config = dict(
    n_layer=10,
    d_model=384,
    n_experts=32,
    experts_per_token=2,
    d_expert=192,
    d_shared_expert=192,
    activation='swiglu',
    moe_layers=[0, 1, 2, 3, 4, 5, 6, 7, 8, 9],
    router_score='softmax',
    normalize_top_k=True,
    routed_scale=1.41,
    balance_loss=0.000959,
    balance_bias=True,
    init_std_router=0.0318,
    lr_router=0.000711,
    n_head=6,
    n_kv_head=3,
    head_dim=64,
    vocab_size=44886,
    norm='rmsnorm',
    norm_place='pre',
    norm_eps=1e-05,
    positions='rope',
    rope_base=10000.0,
    rope_fraction=1.0,
    qk_norm=True,
    attn_scale=0.125,
    tie_embeddings=False,
    parallel_block=False,
    init='normal',
    init_std_qkv=0.0231,
    init_std_o=0.0231,
    init_std_up=0.0231,
    init_std_down=0.0,
    optimizer='cautious_adamw',
    lr=0.00107,
    lr_mult_up=0.727,
    beta1=0.95,
    beta2=0.99,
    lr_head=0.00656,
    warmup_steps=237,
    schedule='wsd',
    decay_fraction=0.804,
    decay_shape='linear',
    final_lr_fraction=0.0,
    batch_tokens=65536,
    seq_len=512,
    doc_mask=True,
    train_tokens=304500000,
    steps=4647,
    dataset='wikipedia_en',
)
Below are experts of layer 6 (counted from 0) of a mixture-of-experts language model. Rows are named router (the router's row for the expert), gate (a neuron's input weights, with its number), up (a neuron's input weights, with its number), down (a neuron's output weights, with its number) and show model dimensions 288-383. Each number is 500 + 40 x the weight over its row's rms, rounded and kept within 0 to 999. Numbers have three digits each.
Before each expert's rows: "gets" lists some tokens that make up at least twice as much of what it gets as of all text; "comes after" lists some tokens at least twice as common just before its tokens as in all text. This comes from a sample of Wikipedia text that the model never trained on. Tokens count by the router's weight.

# expert 5
gets: " a", " the", " an", " of", "The", "\n"
comes after: "\n\n", "|", "==", "-", ".\n\n", " with"
router:458479542484481533539478553524548503518499518471439442431494532480458592479496503468452488490451493450447539513495541500482481471518459527594549526520518537494543506457476560477520495503532537551506523478487472509518491460463469546452475495479475433439457511463561523506417544517563535492
gate0:514524537489512513501529469410510507532516449487510466510497426411556531551479452493478527499511476491504539525560467495466444510517502522535516406455516541498482490486394465472492493530563538473474526493471466495438474521502495542475544464477502474506522510493472495494522474442489552463
up0:474509506491491532542502496506540514584515464508486479488486458421526464541535529516570543433458561518465444444523520447421428533493566496498557491478524511529523485520465536462586464495524434467520593467460440545486489467454489518467545501483468528503446439484499440500533565481565565515
down0:512448546507492436516550463545556488506556463548453587444542624514511462402487540483523518548472484501512488517507509495497479525478508498464520536541557415544494490511553563508444508506516473482552486558541464489489486491482538526461524489503488484502561501469520459490558474495462532456
gate1:451475464516445485489461533437509529504548537464482463493480471493576513623503479547552510557552498424491523561491562526556512471457503438529513561482540461544500515459577538454521545486521540523476487516453451525567537520520486409454490434493501439473514467457453506527520509481469487493
up1:477528474530524437494495514415491546561493528495470503409463479498577557447530549444457518467552535436462481559497554585502444492540516514499474514517556483501496491496524572459499474522513550556422488533495467449479560525510492463455515509556496477476505503489508541524508531580537490547
down1:473524466559516521461534505461466485467547515553536557521526475437589435539585518493593454500493471509473504494515523485441535505455492562533455495553447537553598496460424435476522489501535548426417502517454459522523509460458457482453564482524563446459520518576512439550493546500482574509
gate2:542485558519431536517487504457487556548508523469541527480435473494506499519524472489482490505476628497538466505491424580482527514547566394504492521487474446430456464508483470475454513503498444524492548483454448508553506509567455472516574484478526633413509463507500527478478517502454511489
up2:500516459541507502536486464476452490545520479506502536490568453555468495507589565457474519465477502484485521516536493466453532488381540494516450531500515464542461513560479482569531497538547572454432457513487503536509464450440448465481426534531497531474553574459506539522519569508463526488
down2:483470531493502524509532544532469477527494437539551501497470445524517502513475439621514459503565513445548548550542506517484518459445514481506448535535451507479496491489483424507548486485557539349422456540492554550493535472518525522542505519561488512476526514537456546561515499450490441453
gate3:441537508452458531472508491530498487557563542470428552522501517520503523427518499477505479534557552518484539531563421570521508492561493518465491465490490544430543562536441525500500455483549477499566526452523510480449529419558455522494495551447466512544446497444514465456526507518406518501
up3:523484484451536524442461490539506464538438564506485495501592525518507475488489466482566538461555461483429491468503532399575543533590513497484522492508518397530486477509480584422358488514533506510484480529516503485525508467438488504520519504469439526495446496575528504463519532523491501464
down3:522501458419527602484518538491537544492499492566507473510482491558521517502525470493537510505497419493513537446510523441545536473472485551466522488537468472545499516479506523476432487473453586524464519470523471552495508472449421470506491479509416566559422447531537508581505522498473478495
gate4:499560439461516546507426527474426521529535552563489447515480530441567499551545535485413474459485477511580489537539492554490537449425476473503532516514496554523488479495530504495441466521470433541456518447407504557461511542443459451518528485445547488541466463532477417481567500512474477475
up4:555533426551512582487529562476427496471554496469458466551457514507536463515480525477483416497462442531504503512530461435456496399490489474534477479539512546496495513449563483514483560498500497597500571547521588547459467509480496479565574559420482442511522439515539487486490495575501507521
down4:558566453501530529536468528513489516464498555509481501490473576600536408526548475449521521436463551502468444487480520443470441539516450531501629486561558477467538526475500523474487515480493472574454528532416488591481552527513428562481562442476521465576519501498567484509543460516492568484
gate5:504480487580515499471518478553505478556567463472538634445549546545505514501489552486482518538598528547477522462446534481470471499552484508525496488531465538479488503505540478553522477449544436531536452482522526583560458485537448470517464501488522517506502553426476563451515558544521523469
up5:543529508535479397451531521435498480616515553400529512481518529410520542519517534448514467434444506532514497533521534505526490508499463496452533566418519510498528540492538465473442443536478545554578492484436432502431531503547445513478544576547444495497446533455488459486549508467538527419
down5:422494565510583542522468509542494449473512501513496485500490608562411513491512529579496469485548555401459550506457454471477558490468483511524525594511433491524537532497506485536520570487546490469421459473471486507544491503500488478480517472487419507557538500445499450465506512459436511492
gate6:505467458571529493509568532523457492475466501448492530507514537514468436417497531519521556490568507497473450475478545446512511496522530511490468509533522518416494452621500481477631553484552511544534489538524509536493453527572541499444499540502601430453468579477509480488459543422531454509
up6:547525466504589456486506459540487502536496520510516429556494449502485461530453499491472463544551544427447504496563534481551545549543478465488470537469472517488487530570502495509553480530537504531510570521504537494497434547512474494512473559530479546456498440511533521501536477404491464475
down6:607527554468508408517531529502380494531435487575499406517487515520504522497493490431450382484474444537520498467556543470504465428496469467446447379436523465494468448450459528562492482483517603504582476535451489576471422513529478569479442472553508456466481484454495531466538523467503464505
gate7:530485492519468537410546555585521486510481421426524480482509540540538450539487511542528473473501484451480535549502495462485470575447506535524494546539510431512570554585509577531538527444508531540541573488433518616542531521516488557424522478465509444472477489450517536432504520510445520467
up7:531491512534533511475422434510491469487510536463434458485434517506555489516442506581507531441549470418456507502512507512545462551497545452434594536477551525511488490494502504469498432463510468435495517483532539513499506497578525518514531489496523481521537494531537417480535510464511464476
down7:549528479508479488564434500535490589592482536498540465546448508535569497505442520527470479489533505523537492468544476412481510465541577528516459476513466449511509437526470518503459467420508536515482443583489502508432429549537479475487535501441536490493479537459560436541509460478546454501